{
  "num_hidden_layers": 8,
  "hidden_size": 128,
  "n_experts": 48,
  "experts_per_token": 2,
  "d_expert": 160,
  "d_shared_expert": 0,
  "hidden_act": "swiglu",
  "moe_layers": [1, 2, 3, 4, 5, 6, 7],
  "router_score": "softmax",
  "normalize_top_k": false,
  "routed_scale": 1.0,
  "balance_loss": 0.0142,
  "balance_bias": false,
  "router_z_loss": 0.001,
  "init_std_router": 0.00994,
  "lr_router": 0.00264,
  "num_attention_heads": 4,
  "num_key_value_heads": 1,
  "head_dim": 32,
  "vocab_size": 9689,
  "norm": "rmsnorm",
  "norm_place": "pre",
  "norm_eps": 1e-06,
  "positions": "rope",
  "rope_theta": 10000.0,
  "rope_fraction": 1.0,
  "qk_norm": false,
  "attn_scale": 0.177,
  "tie_word_embeddings": false,
  "parallel_block": false,
  "init": "uniform",
  "init_std_qkv": 0.0413,
  "init_std_o": 0.0103,
  "init_std_up": 0.0413,
  "init_std_down": 0.00652,
  "optimizer": "muon_variant",
  "learning_rate": 0.0082,
  "weight_decay": 0.039,
  "lr_head": 0.0117,
  "max_grad_norm": 1.0,
  "warmup_steps": 200,
  "schedule": "wsd",
  "decay_fraction": 0.65,
  "decay_shape": "linear",
  "final_lr_fraction": 0.02,
  "batch_tokens": 65536,
  "max_seq_len": 1024,
  "doc_mask": true,
  "z_loss": 0.0001,
  "train_tokens": 392200000,
  "max_steps": 5985,
  "dataset": "wikipedia_en"
}
Below are experts of layer 5 (counted from 0) of a mixture-of-experts language model. Rows are named router (the router's row for the expert), down (a neuron's output weights, with its number) and show model dimensions 64-127. Each number is 128 + 32 x the weight over its row's rms, rounded and kept within 0 to 255. Numbers have three digits each.
Before each expert's rows: a language model's description of what the expert responds to; "raises" lists some tokens whose logits its average output raises strongly, later layers aside. This comes from a sample of Wikipedia text that the model never trained on.

# expert 9
What it handles: Month names after in or on, prepositions like of, from and near, sentence periods, heading ends, and football positions such as MF, DF, FW.
raises: "then", "onym", "]", "hold", "hew"
router:105109045093143162100138136183108089107093130095152182143058074072126117080174157163104125196095146181067100129075113155159135179135138167122147167145168155097124108122123091107173136120185178
down0:170203141167091134155101076141104116093120118127193091141153101106130114081127185122104135112110124110079133124086100148064098082095117145151121138134096176110135206114085095094137132145095117
down1:152103046156114102130088135110138145114142177161136093170140147084109159162124080089152080100144081072141113124135142117119089130161100117102178098159175143057125153078147121140134108061089180

# expert 39
What it handles: Quantity and order words after a/the, such as one, first, two, most, other, same, per, as in a one-month suspension.
raises: " the", " (", " and", " part"
router:106128136095143107092105147145124108089171126139164124133147177127145140137154153177116135096146124144126110144077122149186148153210155136106135082168147171129139063158094136107172096095181112
down0:147115145139099099108147113167131140123156089146100173118124139063166128125075115174181143068150095164103082157100107161121140157113142131124135120152146168132150158155122106113137083124145193
down1:134119157170122125126179111147157176072073117143139141109113109155177133133081143103154101122175089084117078131141146155113103178098170111216149167077147108149181151103109085185174162106119129

# expert 6
What it handles: Prepositions following a verb or noun inside running prose, before an article or possessive: into the system, in a liquid, contribute to.
raises: "icular", "SR", "'t"
router:100106041096136172107141143178104079113087121090137179151051095067115129098173158160109146199096134178071096119083094146164121175135120164100155166145155144104120108113130092133170136126175187
down0:160139173041104124149117111129125154134178111106163193136109115141149115124082160252184075149150083164088112096128109121069088141141126118115106118111109151130097112168126124162041147174108154
down1:128141124098061094185110151062120153134174189150151177182143122133090108115109137140098053151123152130108102134137116127123050176098087143105105100098135142098137122104146088175142089124110104

# expert 37
What it handles: Inner letters of Slavic, Spanish, Arabic and other foreign names, often accented, such as Ale-k-sei, Ibra-h-im, Miná-ř.
raises: ".", ")", ".)", ".\n\n", " and", ").\n\n"
router:153111170076148103127108180132049109079077174098143163160177151117168160124102146164103147124154139107135103178099138135146108139121134172076118166144139193074097062143099101121139106128106153
down0:076130113129129129130128101119077153089013187116095149108163106121124182120123145146121171092233139133143135171118141120149127108135104139108182112082133135130137098131110112138129127120128122
down1:141159125134162176183120151131085133051115123224090083149202165137080126119141092115078124118079105073151161141125166170101106135144106141158153067138060153117118120129151101145120079092199132

# expert 31
What it handles: Inner subword pieces after a capital letter in names and titles, such as Pr-att, Tw-iz-tid, N-ott-ingham, C-ry-ptic.
raises: "ome", "itors", "ibility", "play", "ed"
router:136079141063173114115091170118067144073111190098146157127173134140160164110152159159134174132128139108113088157107129182154165160113138130093142082176147143068093083154092056148155105096112123
down0:117113106103084116112104095110127147078104162121141162151111098095103155118181164099133172060133115130155156157129144137102096131144172158170130117189183178158220107151094142210153125090108135
down1:148112107115095082129131065122163160112136157148078188186074094130133070117081112147123139143138105162082082117144137157142163130124107117088146134109178137073117206092099112100135156131087107

# expert 38
What it handles: Sentence-level prepositions in, at, on, In, After introducing a place or year, as in Brecon in 2001, Glenavon in 1997.
raises: "ction", "ired", "orney", "hire"
router:105112036088132164102115129177108082108095131086133177134049094071134119074175149155111136191092144185071098111077095163153163166127122165111141161134173135108119104111110089105157121128175187
down0:132180154164163105139081109088122120151144149093110136096153129137116152095095107176094095131143171110089181133121066172088045127090145120102139152086140158095124119153148181139156173117105114
down1:108169084178144177175115139065152140141089142107123105078168161130112127092169081147164143163193146164089165145162112154101107042141114084116165120119136150148128163133099138147107120160182099

# expert 47
What it handles: Endings of capital acronyms (D-PS, mtD-NA, R-FC) and commas or prepositions like with, after in sports and news text.
raises: "ı", "ý", " Opera"
router:108107035111154176105137133189120081110085129103136180143053091076134146089174153160103129207090145167072099122078123149166130172129126171101159177131176150101131109103114099114168134113175181
down0:056115143170157073152158145102208143059161082101112160114119139054110141151111146115101144134123124160142146135106071159164131115105176187174108153128094111081158093131122076140115105129108071
down1:122099155151117213133092128104117109089138136113107155088132159136112122117088088126100134140119162084124166143160174048178108164108100117120135093169155169182190135167098107132158165132143123

# expert 2
What it handles: Inner word pieces of long Latinate words after prefixes like con, in, en, ev, as in inc-or-rect, diss-em-inated, ac-knowledged; also not, due.
raises: "-", "ig", "or", "ac"
router:131105130117157093117065179125084090088088180106109157126125176143141161147118195135085086082116163127149083181139131167107178123162131173094153098120113160121122110154076144122185136127171136
down0:148138122122124190154140133161103189094126164155060122157191128172114094096115127062124090208146167115093125135136138109166117146082104163174152089204156135162156097128113112155131133189132081
down1:154135166115142078113119134153148189078100091143105115155123059103174158076156196159136095123112128105135123142167107115151093114150088137126126173140143069097124189139156175221125074163134102

# expert 40
What it handles: First words of infobox values or name starts after colons or pipes (Max-imum, Vol-ker, Tri-Service), plus became and for in prose.
raises: "place", "pi", "porary", "wall"
router:103114051094135142097140131190114087113099132095123184127063080074126144092179151153115128196100150187064094124076112149170132174124142168113149179153163156095114099095116099135170114117175192
down0:194146090127166115108122089122126141113104090115106142187084094194146128099144153104172122145113144117173158101112161113142110197140085121165136048147122086166132162170096095140196109182108133
down1:086098149114175094144165115194148151117082133126063124133152131113154155149138177139117177094187118112126107136112107041107157084126119074089129186085182162111143104129097101191161151153121097

# expert 18
What it handles: Tokens opening cells in tables of results, elections and medals: bronze, silver, %, ±%, vote counts, years, film ratings.
raises: "ğ", "adem", "ello", " Orchestra"
router:101107036096150137107150135186121090113091113101136183139056097065129129093184132154118126206094144181069093120076111156169139173122134178110146162144166148100129103117112087123160103107182182
down0:119125149093082127138097112128069106183101083139080193116101072112149135145137101113103108129098124129189146097148155117192090157089097048133156113067093098167189095087138164150071106168153101
down1:118173124134110133182087138130103174181134128134097089128087156188150109110122169105134166133072153153148198111119151142099115137157114202105141112088100168141060135122061166171159095139101182

# expert 20
What it handles: Year prefixes like 202, 195, 193 before final digits, word starts (gr-istmill, m-anner), and commas, a, while after verbs.
raises: "dale", "ieval", "ency", "lie", "urname", "ł"
router:107107029101150171104157135182104089112083119096154178131051103076130141104170147163094129204092143177063098141075106159163112173133126168103146166141162146100133113121117103131174128123189186
down0:154149113135139145136114154138163157124129153133090079140077076172137159167094088138137091151187126164116132193129136209116166124145078155089168179130125092131118119119204175156097149136129191
down1:144097105110108135109090150172157081115132136125100129122156118121143103137093090168117142125078158093166109050085122109108112174139133111181168149132106088163063092141143089148125118114105183

# expert 32
What it handles: Capitalized codes and digits in tables and infoboxes, e.g. ISIN CH, country codes FRA, final year digits 192-8, coordinates ″W, Total.
raises: "ises", "ising", "ults", "idence", "ise", "hire"
router:097102045089133144113151138177111081110095122100135178123059079066125139086181155156117141209094156184062089102078105158174128168124134165109144175151159148105125103104115106116168125124188181
down0:098117173116128106110173100152126142151056089102108166144100106097111146077088115109160193177148159109108135156129152144153192152195099070151120159166072133175062134120109108137178111127133177
down1:127050109066201185198098089098126100138140162139073204131093068103076149136160107165116130139156136105105126214149163133128160091119159122109120148188145128107128114136112160078153138090166097

# expert 14
What it handles: First digits of years like 195, 198, 200 after Born: or a dash, plus country codes, Animalia, Phylum, coordinate pieces.
raises: "ğ", "ş", "ı", "š", "ique", "ý"
router:107111033091154160099143129185110082114089132100143182131057067081120137091168151163115144198095144182061103125070104153164122171109147170122129175134164164104138109118121104134160117127171183
down0:122112182168149076150172136126114081142106129110089177133161168135143120157176134163112125090080078123121163137080119115115136127132088097141076129123153126141127166136172084149107149137139145
down1:138109152126136173121106062121123127166145116077159146098132161158174096118137101138137120191117107114062129091125144090099139130142087170142099197164147138135164110143086172109176088132120175

# expert 4
What it handles: Determiners and possessive pronouns after prepositions, chiefly the, also his, its, their, a, 's, e.g. for the remainder, over its lifetime.
raises: "ater", "ory", "ologist", "Track", " matter", "ario"
router:100093049087129122109163131183120095112093118116117176153049111075129113095173160161102139186085152174075096125074072154156112168137114161097146171149173163100126114117130101095165119110173179
down0:116110090132170131160155112054177143156102109188125167092104154113095149100104156100097175097121080089114171096132092095179143137106077172197049106177068149143099128113141133158096113144125183
down1:109143144128139147072132153162143166135165122104101139093109158130116133172098094158108111154136093071129099177131088118129084100069143135127092134118126126163105088137091173116101187071095146

# expert 36
What it handles: Word-final suffix pieces, mostly plurals and endings like s, ers, itals, ations, ions, before commas or and, e.g. graph-s, hosp-itals.
raises: "\";", ";\n\n", "\":", ";\n", "ral"
router:093106053103144165121156131177099072104093142087130175144049066076122147102168166166127145204099147178070098092080121152161145168136146163122148159147166151097126105132105102142166123088186185
down0:105109160118117066201123097142106161116127081109172128164148112121091118155130097142127116111162165168021129117078144119049142127087150098114140076171144109199148161135109151091149174113117084
down1:145115122156080156174127160154101064093177188136106181077124169096138130138161103103120166145153135109132090037148191051179117124117102176129098108201158118076169143148125106164172145130086148

# expert 16
What it handles: Bare space tokens before a value after a colon or table pipe, usually a year or number, e.g. Term length: 5 years, | 3.20%.
raises: "\n\n", ".\n\n", " chronology", "200", " were", ".\n"
router:133119128123163060133139186141066095125115207091160148150152128051127165102158170153135113111104187166075144146113140126149127141128111124128193158147126142109118141132145095086134121077211116
down0:141175113117149150103112192162119145064117161154182092136142074109150120074128088174142162177104122127141066143096162120130131085107183167139131121120106130144198082151129177136159147168107170
down1:130096129121126132133122119062150171136128114160125135079122151093094110199190146126110149097078108130067121098178081101080068166094082121110141158088123114092117153097164195122099160107102158

# expert 12
What it handles: Middle pieces of foreign or Latin names, such as species epithets (he-terophyllum), Japanese bytes, Indian names (Yes-udas); also function words like to, by.
raises: "vis", "ped", "ls", "ground", "board"
router:098107035101146157103150140183107088118099119085120189153063073072112138102182153161121133199089148175068095102080115156164110168119156174106156166145165142100134106091126096116166118130172184
down0:122177133079095123180072084157073106180182113153102148120167162110164153116172107138103146161088121133178161101134147147144191163138118141177127105160119146128166122151146138161164137144120089
down1:160167153170109077070129120090114107151112124119092056137150118146069099098165138124129135127115093131181150157103121140156146161125119104135128076149092102193140137169083185146077118138145136

# expert 11
What it handles: Head nouns after a determiner or possessive, such as film, season, album, school, family, government, draft, often followed by of.
raises: ".", " and", ",", "\n"
router:120106165103160089129128142143121085105125106112123170151136107080145109137141164186160149163099122131082133090104126168143142139197119161134132117155158168111128056188017116140174123112183163
down0:149102116125139147126103145091179110143116105160133102152102118103109143084160118143118091133130118132083040168137148112152203116103186168056141085134175155140139110106124152139140090156151090
down1:139111036109128124106157166186114157134187145116099159139078106161173084114072131113115127158127083145152054071118160178100152083177122123128153110151160128121158145065142111101125133137185158

# expert 23
What it handles: Article a/an after was or a comma, introducing descriptions of people like a journalist, a Croatian historian, plus capitalized initials.
raises: "lon", "Tube", "ls", "adem", "ı", "ground"
router:103114033089159144094152133183118086116084133099138180132056085081131119094179139160100144193093138184076102106072101160166133177116139173109147163139170157095135107101121096131169114126184180
down0:144045099126134174145133093137165201106115134099086151136105119097177133057074151112089137180113144123161117174108128150122130098110094107193140101137104078136197117098121114127169119150118145
down1:169130152130107178130126102116144135109071121134111126120097120145154117112124121106148120169139013102117115092121182174119123141109125056148112165061112108103126163101121097161189138146117112

# expert 46
What it handles: Operators and symbols inside LaTeX or chemical formulas such as +, =, $, plus spaces before numbers in statistics and tables.
raises: "ections", "ects", "ources", "ns", "ks", "ices"
router:097096034099141155096153136185115090120087126100141182143062079069124134083176150156120126206092147185065103122088111154164123167122126158110151179144158145099128108119123092104169113116174182
down0:123150098207120118112136222180140105074184088163110173163136132131070142109149122104166137116101125108166058167132101115139130147168163081105132077080084122163182076102111123117097152186150170
down1:096086063149115092080124101115116159094122115138062146140098162170154111116078115106118143126109148126126114164129149074091155106124082139161152123164089189104176185152108116180147171109111090

# expert 3
What it handles: Possessive 's and apostrophes after names, opening parentheses, articles a/an, and words like itself, alone, I, e.g. Monsarrat's, boat's.
raises: "zz", "rak", "dom", "rid", "ñ"
router:089104047097140137107136122179126082118086135105148175143052109071135116096174149158123155197092146174073100129069100155162134175130137172120149161154159152095130108103132091108179133135184186
down0:105079127135121103102088189170132090125179111153134099120132092109081102093174122181141152095165110092111152143101145144141075122061170121218134168136156068140105131115090079054101120112191124
down1:172125157126170128161153155094102115159092165179116156126140115144119123100150137099163127119129139170126135144108152102136160093110117107098124110049155147081074121124083125088088159137163100